{
  "n_experts": 64,
  "experts_per_token": 4,
  "d_shared_expert": 0,
  "routed_scale": 2.5,
  "balance_loss": 0.00019,
  "init_std_router": 0.0313,
  "norm": "rmsnorm"
}
Below are experts of layer 4 (counted from 0) of a mixture-of-experts language model. Rows are named router (the router's row for the expert), gate (a neuron's input weights, with its number), up (a neuron's input weights, with its number) and show model dimensions 0-255. Each number is 128 + 24 x the weight over its row's rms, rounded and kept within 0 to 255.
Before each expert's rows: a language model's description of what the expert responds to; "mostly gets" lists some tokens that are sent to it at least half of the time. This comes from a sample of Wikipedia text that the model never trained on.

# expert 23
It responds to: Table cell separators. Pipe separators and semicolons right after a score, year or number in tables, such as 6–2 |, 1884–1885 |, %; .
mostly gets: "%; ", "); ", "-; ", "| ", "Inactive ", "|"
router [104  90 135 114 146 154 143 147 137  82 110 126 177 118 194 175 130 137 113 113 146 145 119 152  88 141 115 149 140 129 121  75 152 122  57 153 120 149 139 154  83 136 144 106 137 124 126  72 112 123 155 155 116 131 146 129 133  91  95  89 156 102 169 157  84 115 124  76 133 128 125 137  88 129 117 147 121 130 121  84 120 144 144 131 145 195 145 144 120 101 105 141 100 122 161 125 112 141 140 151 128 126 153 132 114  91 116 114 140 162 147 116 133  86 103 114  85 136 124  88 138 152 138 109 145 152 145 139 171 135 121 111 120 126 122 105 142 149 155 133 145 146 143 110 137 134 125 117  80 152 154 170  78 153  90 145 121 152 110 142 156 165 145 137 141 143 125 118 148 107 122 118 171 161 131 110 136 109 109 173 130 107 140 145 141 118 113 142 104 141 111 100 166  98 122  86 118  96 123 122 144 136 136 115 159 121 145 113 135  82 157 140 167 114 182  79 140 120 120 126 121  89 136 106 117 156  94 108 142 156 162 145 156  75 121 106 145 107 158 137 110 101 110 125 165 145 109 115  88 155 118 127 130 127 153 100]
gate10 [161 102 150 142 128 147 138 120 135 182 146 165 103 144 108 175 107 144 121 144 157 126 146  84 156 116  88 135 139 141 114 108 159 104 166 136  98 110 127 142 146  90 157 128 142  90 111 104 161 164 108 135 145 110 106 167  98 135 144 126  81 132 153 137  96 129 108 120 143  70 111  91 145 100 122  94 122 128 141 116 143 162 175 108 111 103 141 175 140 116 128  91 139 142 148 123 135 188  83 195 107 115 138 117 120 105 111 124 117 169 153 144 117  78 117 157 142 130  97 133 139 116 119 131 119 135 137 122 151 123 105 162 111  95 146 142 122 109 120 114 148  98 139  97 118  82 167 134 131 162 127 121 118 172 132 143 141  77 136  74  85 135 139 150  54 147 120 133 136 136 116 134 125 110 150 126 143 104 126 131 107 130 132 158  94 109 134 118 155  80 137 119 137 112 122 172 143 131 103 117 109 123 156 141  81 118 128  87 151  93 128  96 138 106 124 172 126 160 143 122 117 126 156 151 142 104 130 133 139 124 161 117 129 127 150 111  98 138 136 127  57 125 132 149 119 150  96 128 107 125 112  80 182 134 149 128]
up10 [134 179 163 138 103 120 148 131 165 125  82 113 136 157 107 120 112 129 134 109 165 132 145 154 132 170 140 113 170 172 118 117 138  91 119 118 125 148 110 144 105 156  82 131 174 112 100 139  98 137 159 138 100 111 136 138 109 147 136 123 122 159 100 121 148 117 115  88 149 141 121 165 144  85 143 124 151 162 130 121 148  88 144 120 116 113 172 123 153 136 169 118 145 131 111 126 114 144 164 133 164 128 132 112 115 126 142 105 184 156 112 149  46 141 133  95 137 134 180 158 132 107 116  96 154 134 108 138 133 107 112 134 136 107 130 135 122  95 113 101 120 105 150 167 107 123 111 135 130 140 105 102 140 157 108 115 145 138  84 140 133 139 137 145 116 146 139 107 103 140 118 171 161 143  98 101 112 133 181 122 119 105  99  98 147 118 139 107 115 110 133 107  90 117 155 138 113  96 155 124 137 107 163 136 115  81 136 137 121  92 158 172 127 161  77 116 178 106 119 157 144 105  96 146 133 101 114 147 119 120 148 190 140 115 128 125 138 129 124  92 168 134 152 192 127 131 105 113 133 100 183 109 145  96 106 184]

# expert 34
It responds to: Quantifiers and modifiers. Quantity words and adjectives before a noun, such as two, several, various, many, plus modifiers like ancient, Roman, dorsal.
mostly gets: "two ", "several ", "some ", "many ", "three ", "various "
router [ 88  98 137 147 120 134  95  94 120 108 132 138 148 116 131 150 117 134 137 143 177 125 114  64 136 153 132 129 147 119 151 117 126 134  63 124  77 158  88 122 158 137 106 150 138 130 151 164 143 105 104 120 116 130 167 115  98  85 102  89 167 142 126 127 114 121 106 127 149 151 120 102  79 139 120 139 134 130 158 117 132 180 158 123 145  99 174 142  93 136  55 133 139 161 154 104 145 146 134 145 147 152 124 122 162 116 112 152 124 153 121 119  77 164 190 150 107 117 142 116  95 143 155 116 138 118 169 115 110 103 113 115 177 127 138 108 112 144  91 104 120 149 117 121 136 122 115  94 114 135 182 138 142 149 140 109 144  95 158 138  95 149 138 146 141 139 136 105 121 102 161 140 132 131 118 178 118  98 104 112 139 139 160 135 149 121 151 158 112 133 120 143 141 126 127 133 139 116 114 116 121 141 135  72 173 128 143 106 122  74 136 128 160 120 105 111 155 188 108 120 118  95 170 144  93 141  98 138 174 176 121 141 135  93 143 174 140 152 126 128 149 124 175 155 150  96 133 139 106 133 121 156 154 141 138  98]
gate0 [139 132 147 158 108 112 155  97 135 159  90 125 129 136 120 134 117 131 151 121 107 137 140 129 161  95 103 144 148 141 121 137  89 139 121 132 144 123 152 132 136 154 143 158 141 140 158 135 114 130 135 111 131 121 110 136 107 151 128 107 155 121 146 130 125 126 122 147 122 101 136 121 114 152 143 182  94 110 152 109 115  94 120 145 125 149 126  66 156  95 118 138 132 129 146  76 132 187 155 107 103 125 130 143 100  75 171 123 168 122 117 136 146 134 142 186 153 141 138 153 121 102 124 116 132 134 144 137 120 155 111  84 139 136  74  86 131 164 155 119 151 137 117 172 129 140 118 118 138 101 113 142 124 115 151  93 124 128 191 123 103 135  68 132 100 105 160 102 120 149 158 118 121 109 114 146 137 149  78 159 116 127 153 117  99 165 130 150 119  95 127 134 159 146 108 142  91 127 147 130  66 144 132  53 139  92 127 127 153 140 170 106  82 118 107 125 125 129 116 168 134 115 130 174 147 101 109 125 155 120 117 114 108  91 138 136 120  93 152 121 112 137 112 162 186 155 169 140 141  67 128 110  80  67  95 115]
up0 [ 94 117 126 126 129 105 107 156 124 120 162 153  91 163  81 155 127 156 133 123 110  77 100  89 121 185 111 150 130 102 117 156 148 124 115 141 129 127  95  97 142 136 136  94 125 149 122  85 134 140  85 100 131  98 111 118 146 129 139  98 130 170 136 169 102 152 138 129  83 117 115 127 107  79 127 155 108  76 104 134 127 162 111 123 139 139 153 123 166  98 106 101 139 133 166 145  99 125 137 180 132 112 117 126 107 134 138 135 122 125 131 146  95 101 128 122 147 152 131 144 125 120 112 119 145 132 103 111  81 141 137  89 176 136 101 143 126 173 166 117 116 122 177 121 133 139 158 127 108 144 135 174 154 112 153 109 128 160 157 126 123  64 153 124  85 148 133  81 120 129 145 148 129 112 158 149 116 121 124 113 139 130 161 110  91 144 117 154 148  66 145  86 149 153 144 109  98 127 110 131 114  83 133  88 111 161  95 137 105  49 135  94 112 133 136 161 133 140 138 134 139 152 143 151 114 146 135 110 107 171 108  94  89 113 101 105 104 143 191 142 101 102 108 152 136 132 154 143 107 126 140 117 115 110 140 116]

# expert 52
It responds to: Intro commas and lead words. Commas after opening date phrases like In June 2020, plus is, a after a subject and heading markers.
mostly gets: "=", "). ", ")===", "(/", "Genus", "Binomial "
router [119 111 148 129 151 113 151 118 143 113 141 168 150 103 125  97 124 130 115 105 139 123 126 132 128 130 149 138 147 169  88 118 150  78 109 155 119 129 133 120 178 140 123 159 108 148 130 121 182 146 119 148 139 148 125  89 150 133 135  95 124 146 103  98 126 163 127 155 195 116 147 109 102 133 112  97 113 118 150  99 120 157  93  86 118 140 130 128 110 112 122 142 159 127 114 152 129 144 111 160 129  81 194 135 148 139 105  97 149 100 126 108 118 132 135 172 106 155 124 128 131 177 125 127 172 157 155  99 133  93 107 161 108 146 119  97 103 136 109 126 114 144 128 107 129 117 117  90 111 139 131 135 143 133  83  99 163  92 145 177 133 171 159 165 108 100 105  87 148 107 123 132 117 160 113  92  86 121  81 128  57 131 143 160 122 145 140 105 145 134 103 161 131 114  96 128 109 131  91 109 125 103 198  95 138 103 157 123 116 127 166 135 100 110 170 127 158 118 138  99 112 137 131 150 115  93 143 130 157 172 153 134 189 121 123 113 105 116 125 129 133  85 127 135 124 155 109 106 132 113 121 152 135  75 126 155]
gate0 [116 146 149 138 122  90 126 108 126 165 113 131 146 109 142 160 112 139 155 108  93 153 124 150 123  79 112 116 155 130 117  87 101 155 109 134 157 130 186 131 139 129 142 174 123 128 156 122 135 156 124 110 118  96 146 138 116 127 121 160 167 116 133 113 138 100 106 135 113 103 157 107 115 127 138 172  94 104 108 135 118  77 118 120 120 178  98  91 142 111 112 125 140 136 168 109 144 185 150 105 131 119  97 159 124  96 158 120 173 124 118 117 162 134 133 162 132 165 134 149 109 127 150 137 150 128 138 119 137 149 140 112 164 173 120  88 119 180 153 126 117 158 122 171 116 123 117 115 135 103 103 130 117 119 179 127 107 105 183 101 101 147  55 123 105 102 178 109  99 150 143 120 131 109 119 147 157 154  94 161 141 135 161  94 100 190 108 129 110 120 146 104 151 154 101 156 103 131 169 141 106 159 147  85 121 139 114 125 109 140 140 144 134  93 124 139 143 130 107 152 126 156 130 138 160 102 108 115 134 141 108 137 101 105 146 117  95 112 147 118 120 135 126 156 158 129 154 139 121  72 111 130 118  46  97 115]
up0 [ 98 137 153  90 153 106  98 146 144 142 148 123  98 173  90 150 117 168 143 134 111  88 120  86 103 181 127 138 142 127 100 169 147 104 105 142 133 106 113 126 150 133 126 109 130 146 149 105 127 145 102 118 132  95  95 112 174 118 154 107 121 159 143 166  96 156 135 144 130 123 113 130 136  92 142 148 103  78 114 123 139 122 103 117 146 154 112 146 177 105 120 116 153  97 141 115 110 118 137 170 142 102 125 143 127 127 136 140 124 135 147 178  94 130 135 111 146 119 169 161 112 142 151 119 146 109 127 116  84 137 131  94 163 127 116 113 112 167 172 106 146 170 153 119 161 142 142 104 124 156 138 163 145 122 147  99 127 168 160 150 131  67 137 127  92 117 137  74 135 124 119 157 121 106 138 153 124 123 129  97 157 118 156  89 100 134  95 148 150  72 135  69 140 153 111 105  94 109 110 145 115  97 163 101 140 155 125 122 121  82 166 112  98 137 132 152  98 109 151 129 143 151 154 137  99 126 148 122  96 184 121 102 115 130  98 118 121 113 180 138 110  94  84 148 169 111 146 154  84 136 154 113  98 126 138 128]

# expert 22
It responds to: Sentence and section breaks. Sentence-ending periods, blank lines and == heading markers at section starts, plus sentence-opening The, as in ==Area==.
mostly gets: "== ", "=== ", "\n\n", "\". ", "==== ", ".\" "
router [124 104 134 155 154 116 149 164  99 119 140 160 151  97 109 129 111 149 137 136 132 146 158 131 132 135 132 136 138 138  70  76  89 120 135 145 112 144 104 155 155 151  98 145  90 176 152 155 143 132 145 140 191 135 107 114 131 120  92 142 111 164 116 146 121  96 169 181 123 100  82 107 110  86 128 151  57 122 104 106 110 135  54 173 119 116 141 136 123 124 107 137 146 131 156 148 117 121 135 136 141 121 131  94 141 188 141 133 155  90 171 147  93  98 105 152 128 148 150 121 120 182 129 163 137 160 147 104 136 119 136 148 136 144 139  99 134 141 107 166 137 117  99 133 109  98 126  98  93 132 133 162  98 146 119 145 107 115 115 132 121  99 104 163 145 111 121  76 148 114 114 157 180 137  99 111 147 106 102 137 123 124 161 131 136 143 169 107  90 118 125 124  98 111 130 115 128 138 128 134 117 152 129 131 157 140 175 113 100  73 154 143 114 157 160 108 156 146 142 119 106 126 167 125 131 121 123 128 155 146 110 127 143  97 131  92 155 144  81 138 140 121 149 157 141 103 111 121  75 130 112 122 147 152 163 105]
gate0 [124 152 182 134 112 111 148 125 138 171 112 133 146 129  97 143 124 116 169  93  84 127 122 143 150 105 110 127 157 142 109 122  82 161 133 120 143 142 186 128 134 141 143 165 125 159 152 120 165 143 143 117 116 106 163 133  96 156 126 123 145 143 146 103 150 132 113 149  95  91 139  90 139 133 117 146 111 101 119 146 103  61 124 115 134 153 106 107 140 123 125 116 115 145 137 111 137 169 132 127 102 119 123 125  95 102 165 136 163 125 105 134 155 147 155 187 127 133 141 162  96 132 150 116 144 118 159 126 139 128 104 108 165 127 103  94 134 164 163 123 162 155 146 178  90 101 122 139 125 120  95 141 127 117 169 125 134  89 186  93 104 134  77 151  59 102 183 117 122 149 156  99 125 106 114 137 127 140 124 145 121 136 168 104 106 194 148 128 106 134 119 112 136 143 136 175 116 119 149 143 112 131 137  74 127 140 118 111 147 124 151 125 106 141 115 155 146 144 114 175 110 139 134 139 145 125 117 123 135 135 105 123 106 120 145 113 134 106 144 126 108 131  93 167 179 130 182 138 137  80 151 146  98  69  92 124]
up0 [106 140 151  97 164  85 104 140 147 148 143 144 101 153  82 154 131 142 127 108 122  93 114  79 114 176 104 138 156 129 104 160 138  97 118 115 128 114 104 111 144 141  97 117 136 126 135  74 113 141 100  96 155  80  90 126 151 124 158 109 119 145 131 171 105 154 131 123  94 116 113 146 127  83 135 136 108  81 114 117 138 141 107 105 136 135 135 127 175  91 146 105 136 102 144 135  91 144 128 188 122  87 110 150 151 124 140 124 143 143 128 152 120 126 127 134 152 131 163 160 114 125 148 120 160 118 127 132  85 148 118  87 152 137 104 124 139 160 159 117 148 139 142 113 141 135 149  93 124 155 125 160 150 135 163 113 124 160 164 138 127  79 148 113  98 117 117  93 122 134 124 145 124 122 132 134 132 145 124  97 137 130 127  77 116 145 124 139 144  67 131  62 114 144  99 132  94 130 111 128 131 118 183  98 105 192 123 114 135  81 165 111 100 136 158 152 124 131 149 107 122 139 170 160 118 142 151 123  89 178 110 122 113 101  83 115  96 114 182 127 106  94  88 164 146 137 139 155 100 120 142 103  80 122 135 133]

# expert 63
It responds to: Title and name starts. Capitalized words starting proper names or award and work titles, often in tables: Best, New, Grand, Royal, Great, Perfect, Good.
mostly gets: "Best ", "La ", "Royal ", "Top ", "Grand ", "Big "
router [146 114 177 131 107 163 145 104 121 138  92 169 117 100 128 131  90 114 140  94 135 142 152 123  87 123 122 141 136 144 113 138  91 118  96 133  90 136 112 136 118 162 108 162 206 168 131 149 115 129 173 129 145 134 113 125  92  96  72  88 199 128 139 130 107 152 117 150 149 135 124 101 143 142  80 147  85 132 145 101 133 148 158 102 157 117 147 155 108 146 105 158 134 137 140 142 145 152 149 133 145 125 138 101 116 137 114 141  96 114 106 124 158 123 153 107  87 160 124 106 155 149 133 123 127 140 118 126 134 126  90  78 138 110  84 122  97 106  76 126 170 144 133 126 132 107  97  95 144 138 146 138 128 128 111 133 123 108 153 142 106 133 141 134 171 127 120 126 114 115 125 138 157 145  91 114  93 144 151 145 130 141 144 137 142 120 139 100  91 157 118 137  67 115 121 129 120 116 124 166 126 135  99 123 167 173 136 149 101  98 139 138 151 114 124  76 134 146 139 134 144 127 162 171 136 158  92 172 147 156 121 154 168 171 111 107 145 175 145 120  93 143 149  96 175 128 131 148 153 152 152 161 176 122 152 105]
gate0 [138 134 156 122 136  99 144  99 124 146 107 124 145 147 129 140 147 142 148 103  79 116 115 126 155 104 114 107 165 131 126 109 115 151 114 139 163 110 181 119 146 126 137 168 151 130 173 137 126 156 162 112 132 102 147 143  97 169 106 119 158 149 140 119 145 116 108 143  97 116 133 111 111 145 119 169  96 117 153 150 111  83 135 125 122 139 123  95 144 115 110 133 132 104 154 107 161 175 152 111 126 122 126 114  87 106 137 126 171 129  97 114 157 147 136 163 119 148 132 162 125 127 138 117 138 126 145 131 129 136 127 102 144 142  80  70 132 151 180 120 175 142 126 172 101 104 108  97 147 128 100 122 110 132 123  96 131 116 186 100 106 155  60 110 103 108 161 107 124 122 146 105 118 131 129 147 127 167 116 149 133 117 179 109 114 175 112 139  99 123 142 102 135 166 122 145 114 155 152 139  93 153 135  65 108 110 130 109 158 132 158 127  93 114 118 143 143 125  93 176 142 135 148 160 178 118 133 119 164 150  99 133 119 113 156 120 101  89 151 133 119 154 115 161 174 147 162 144 127  80 138 131  89  47 113 119]
up0 [119 149 147 118 138 121 122 166 132 128 146 141  97 163  82 144 118 152 121 144 108  86 101  84 112 196 101 141 135 119 109 172 164 101 112 137 101 128 103  97 165 137 129 108 124 127 138 102 113 141 100 100 149  90 103 121 156 110 158 103 129 173 146 160 115 143 154 141  97 129 108 124 147  80 105 169 100  82 124 147 165 146 100 116 122 158 123 132 180 104 135 115 118 110 130 127 119 145 117 173 149 103 118 138 129 118 128 118 121 130 148 143 109 134 130 112 155 118 162 162 134 143 109 134 124  99 116 134  84 147 152 100 182 154 119 137 129 148 145 115 121 131 174 106 111 123 129 110 115 149 140 161 178 140 136 118 119 152 167 142 126  72 144 129  77 131 156  81 115 127 146 133 135 106 150 146 138 146 135 132 137 134 144  88 114 146 132 146 162  62 128  73 128 161 113 103  98 123 118 148 104 128 151 106 103 156  99 127 131  68 162  92  92 143  98 153 105 160 142 125 118 146 158 122  88 129 151 121 108 169 112 100  85 113  90 108 113 113 161 133 105  96 110 162 150 141 138 132  86 120 166 115 118 127 117 147]

# expert 31
It responds to: Line-initial table markers. Pipes and dashes opening table rows or list items, plus sentence-opening prepositions such as On, In, During, and section headings.
mostly gets: "On ", "At ", "In ", "=== ", "==== ", "During "
router [113 119 154 116 149 167 176 104 103 119  80 166 125 138 145 158 142  88 116  92 121 135 116 150 139 110 117 169 109 134 140 117 108 146 116 152 114 173  86 161 160 129 138 140 111 138 134 120 167 140 148 152 113 155 145 132  89 119  94 146  99 123 145 129 115 117 136  99 165 115 121 121 120 109 105 168 131 132  90  84 114 139 124 149 146 111 128 118 116 133 142 116 156 159 131 146 141 147 116 163 103 102 158 135 115 107 111 149 107 123 136 103 134 120 136 158  72 121 160  95 125 144 122 134 151 133  82 113 138 129 132  69 135 137 130 100 134 151  92 125 153 164  69 152 178 111 134 133 109 152 151 132 124 131 119 133 141 131 115 165 102 105 127 134  98 101 124 114 146 119  92  84 151 202  66 135  94 115 122 138 143 123 155 147 129  75 129 110 100 144  58  97 117 114  92 147  66 107 147 162 107 127 139 125 125 133 117 164 152 113 137 175 149 139 121 119 125 122 137 124 117 135 129 133 107 139  84 166 156 144 123 121 137 119 123  94 138 123 146 151 182 142 136  78 148 128  81 107 132 151  86 136 123 120 167  91]
gate0 [123 169 159 122 125 119 151 112 147 156 106 124 136 135 131 138 107 113 168 125  80 107 120 137 154 109 116 130 146 147 102 137 117 170 110 109 168 130 189 148 141 162 131 142 131 145 148 119 124 144 139 108 135 110 162 153 114 148  88  96 167 147 141 127 140 116 106 123  88 109 138 129 129 164 131 146 118 100 130 140  86  75 138 119 113 162 139  86 147  97 128 127 108 125 159 108 157 178 155 123 109 124 122 142 103  87 153 137 172 124 114 116 143 133 150 157 117 157 140 163 136 120 132 126 134 125 149 146 139 146 131 102 152 133 107 109 124 162 135  97 144 160 122 171 116  88 118 113 132 123  83 112 115 117 162 133 118 116 174  88 103 133  76 124  85  57 150 119 126 150 157 118 137  93 112 134 125 160 114 162 124 144 160  93 102 174 134 160  78 126 141 106 142 148 123 162  85 120 135 135  92 140 135  59 129 122 145 121 130 129 140 131  75 142 100 148 151 130 111 168 106 126 152 151 137 142 107 111 145 119 141 151  91  96 166 117 121  98 151 127 110 151 104 176 157 137 169 116 127  86 137 117 114  65  92 122]
up0 [114 141 127 116 153 111 115 146 125 154 145 125 101 190  94 145 114 152 111 116 116  89 113  80 105 169 117 144 139 120 100 177 151 114 109 138 113 140  96 115 139 122 118 121 123 138 126  81 134 150  92 109 141  90 104 114 154 127 141 113 155 169 129 172  99 146 126 108 114 105 119 143 139  72 126 144 107  79 121 140 156 139 131 100 135 119 139 131 172  99 126 124 136 105 135 140  93 149 118 181 161  99 113 155 109 139 116 127 140 121 127 155 115 125 119 111 158 132 147 155 111 147 144 122 133 122 115 113  88 158 132  91 163 137 109 152 138 138 165 106 105 151 179 121 123 148 130 121 119 178 131 138 148 112 134 124 154 185 169 141 121  69 151 127  93 121 157  68 134 128 122 148 119  89 148 133 112 126 146 113 144 139 138 103 120 142 125 145 158  64 168  68 128 164 124 111  85 127 115 137 117 102 177  90 121 167 127 108 128  85 171 102 109 137 115 168 106 140 142 126 125 162 162 119  98 138 160 106 116 167 115 126 104 105 108 117 114 113 185 140 114 105  96 145 172 123 143 148 109 134 130  83 103 124 114 136]

# expert 51
It responds to: Nationality and institution modifiers. Modifiers before a head noun, often nationality, party or institution words: American, Dutch, Republican, Senate, National, University, NCAA.
mostly gets: "Actor ", "BJP ", "Chevrolet ", "DST", "Gls", "NCAA "
router [139 129 146 134  89 148 117  85  96 127  77 107 147 101 147  98 119 161 137 136 128 100 132  77  94 180 108 140 164 123  86  71 149 137 129 105 104 129 129 109 194 142 162 168 125 140 123 129 149 142 134 122  78 127 127  98 141  89 135  98 148 164 167 156 101 113 129 125 141 162 105 103 141 132 103 120 114 113  85 120 111 128 161  77  92 131 164 146 122 109 123 167 107 142 153 126  90 155 119 138 116 125 171 131 125 148 112 130 137  79 134 137 110 153 143 107 123  74 134 102 105 121 132  95 139 138 156 152 127 130  95 140 134 136 128 105 116  99 120 135 144 152 100 129 139 138 115 150 155 135 115 127  54 119 143 122 104 107 137 156 138 149 113 153 140 176 127 139 108 166 115 100 122 178 100 154  82 126 125 138  82 143 120 120 169  85 129 122 125 154 114 143 106  96 115 150 101 100 118 158 110 168 111 136 116 117 133 134 151  84 166  89 149 149 113 129 140 136 122 123 129 170 141 155 135 161 108 136 109 147 180 121 121 101 126 110 138 158 168 139  91 112 149 103 141 140 107 101 105 136 139 122 180 124 128 120]
gate0 [141 135 164 116 124  91 150  98 152 151 109 145 156 170 138 147 146 129 136 109  89 119 136 128 148  77 105 111 167 157 115 113 112 163 104 116 166 122 173 126 134 150 130 169 164 145 165 113 129 132 127 123 136 117 125 142 102 151 111 124 136 150 136 122 148 131 103 154 106 130 142 112 124 138 135 141  98 108 108 137  99  92 125 122 137 136 109  89 138 120 111 140 136 133 139 112 145 166 127 113 115 133 156 104 103  97 161 137 194 134 109 130 149 154 142 169 117 133 144 163 126 131 118 139 149 149 148 131 145 143 145  79 153 128  85 102 128 163 137 115 130 138 128 192  95 102 117 126 161  93  79 133 143 125 162 109 119  95 171  90 125 156  58 113  93 117 161 123 150 157 169  99 117 131 110 136 121 154  83 155 108 146 156 124 107 172 156 145  88 104 128 131  93 154 126 152 119 122 154 123  94 133 144  88  96  91 109 102 156 114 148 124  95 121 105 154 159 128 104 173 127 134 152 152 148 141 102 116 160 149 105 141  94 123 149 134 112 120 132 127 108 152 125 168 171 136 189 128 126  85  98 135 124  59 103 121]
up0 [124 144 111 107 126 100  97 157 137 132 137 157  98 153  93 141 132 158 150 121  97  83 107  66 104 196 108 163 171 134 105 170 153 102  94 139 126 120 116  98 151 148 138  92 134 129 144 111 132 133 101  97 121  90 116 123 139 116 147 103 134 149 148 161 114 152 128 135 103 118 106 132 127  76 101 148  86 100 110 121 150 147 116 127 150 119 118 147 169 103 100 112 127 113 163 122  93 136 127 165 153  75 137 144 111 133 132 151 122 160 172 170  92 133 148 132 144 133 147 141 123 130 120 136 139 151 132 135  95 133 120  84 172 142 115 127 133 140 158 125 118 129 176 109 136 157 133 118 133 153 135 149 154 134 146 103 121 174 161 128 130  99 140 116 110 145 135  84 102 115 130 142 112 107 158 159 126 122 134  93 149 135 147  98 117 118 116 139 164  77 151  88 147 154  95 128  62 121 122 151 119  93 142 100 109 170 110 131 119  63 133  93  97 128 116 147 115 133 119 148 140 152 152 140  99 163 174 127 106 179 114  94  91 109 108 115  83 121 184 128  99 113 116 139 144 108 106 135 118 125 144  98  97 110 121 142]

# expert 48
It responds to: Adjective and suffix endings. Final word pieces ending a word, mostly adjective suffixes like -ical, -tic, -ous, -tive, as in cell-mediated or keratolytic.
mostly gets: "sive ", "ical ", "atic ", "tional ", "ous ", "tic "
router [125 122 113 155 141 146 152 118  79 129 135 146 135 146  83 111 107 131 146  86 110 172  84 109 137 151 140 172 103 199 101 149 137 134 135 162  87 151 116 160 132 128 127 162 162 155 148 107 139 126 139 101 101 174 102 122 149  99 123 123  93 129 155 159 118 149 150 113 127 125 103 114 145 148 132 120 121  85  98  78 116  86 146 137 133  94 105 125 116 139 138 145 163 150 173 125 144 182 158 133 142 114 153  90 121 112 120 123 154 122 144 116  79 154 120 125 121 143 107 131 114 133 164 131  99 124 104 126 132 125 127 150 120 145 123 103 133 111 139 134 128 125 109 121  82  91  98  96 121 139 141 118  77 119 119 101 155 138  77 128 102 146 120 159 119 137 108  93 150 137 130 131 126 139 131 127  91  97 144 172 124 134 142 154 126 116 167 146 133 139 160 127 145  92 124 162 111 122 119 154  99 162 174 104 140 119 151 114 109 155 121 107 104  98 120 149 113 174 112 170 131 134 153 109 118 124  88 127 156 163 201 126 119 111 146 170 124 128  63 150 134 143 122 170 110  96 141 121 123 198 109 136 153 119 141 168]
gate0 [150 149 173 129 107 105 116 107 147 153 104 129 138 137 109 145 134 142 133 104  94  98 111 115 141 107 107 128 178 128 131 128 124 139 112 123 130 131 164 127 156 127 123 141 117 113 141 153 132 143 146 113 113  97 125  99 117 141 104 127 155 141 153  95 121 127  76 147  93 121 133 123 139 121 108 172 122 119 135 139 111  83 140 124 110 164 140 104 133 115 121 132 126 119 148  95 134 166 125 132  94 114 135 142  70 125 137  84 197 112 105 138 158 130 155 157 142 138 137 138 136 128 120 127 140 112 143 103 141 150 119 120 148 134  99  81 114 185 170  88 153 159 128 185  97  94 119 119 136  96  74 104 114 100 168 115 152 123 171  88 104 135  80  98  90 103 160 108 100 174 147  98 128 110  96 156 139 185 124 159 105 128 162 109  85 178 123 149  72 102 122 139 136 162 100 149 107 125 132 129  89 137 124  91 119 109 139 134 146 119 162 140 118 107 118 140 150 121  97 164 103 151 126 160 157 124 112 118 148 133 115 140 144 104 141 119 144 113 166  95 110 126 123 154 172 135 175 142 129  82 136  97 132  64 114 126]
up0 [118 140 129 107 147 101  86 144 127 148 143 158  83 164  76 145  86 179 130  97 104  85 113  98 120 184 136 155 142 119 108 156 153 109 112 139 124 120 128 109 146 132 150  95 130 137 114 100 116 135 111  98 127  92 108 129 166 118 154 111 113 146 145 175  96 143 134 135 115 102 130 127 133  87 140 142 109  86 130 115 144 145 122 138 147 142 122 127 196 110 110 107 148 121 153  96 105 142 122 163 146  81 130 147 126 105 153 136 144 134 168 164  81 111 124  99 135 140 177 157 125 123 122 100 141 115 118 117  88 146 124  92 156 133  98 120 132 142 154 130 109 141 167 131 131 144 145 147 118 149 120 159 159 149 147  77 109 158 167 140 137  81 139 143 102 137 126  74 119 124 130 119 121  93 124 169 122 120 150 109 130 130 157  98 105 134 124 163 171  90 141  86 129 158 105 130  73 132 135 144 102  97 160 107 141 177 107 127 122  90 169 116 111 117 118 157 121 141 136 120 141 163 158 122 120 148 143 128  95 172 123 114 101 134 103  95 115 108 177 143 103  81  97 146 123 133 140 140 129 118 163  87  92 110 114 149]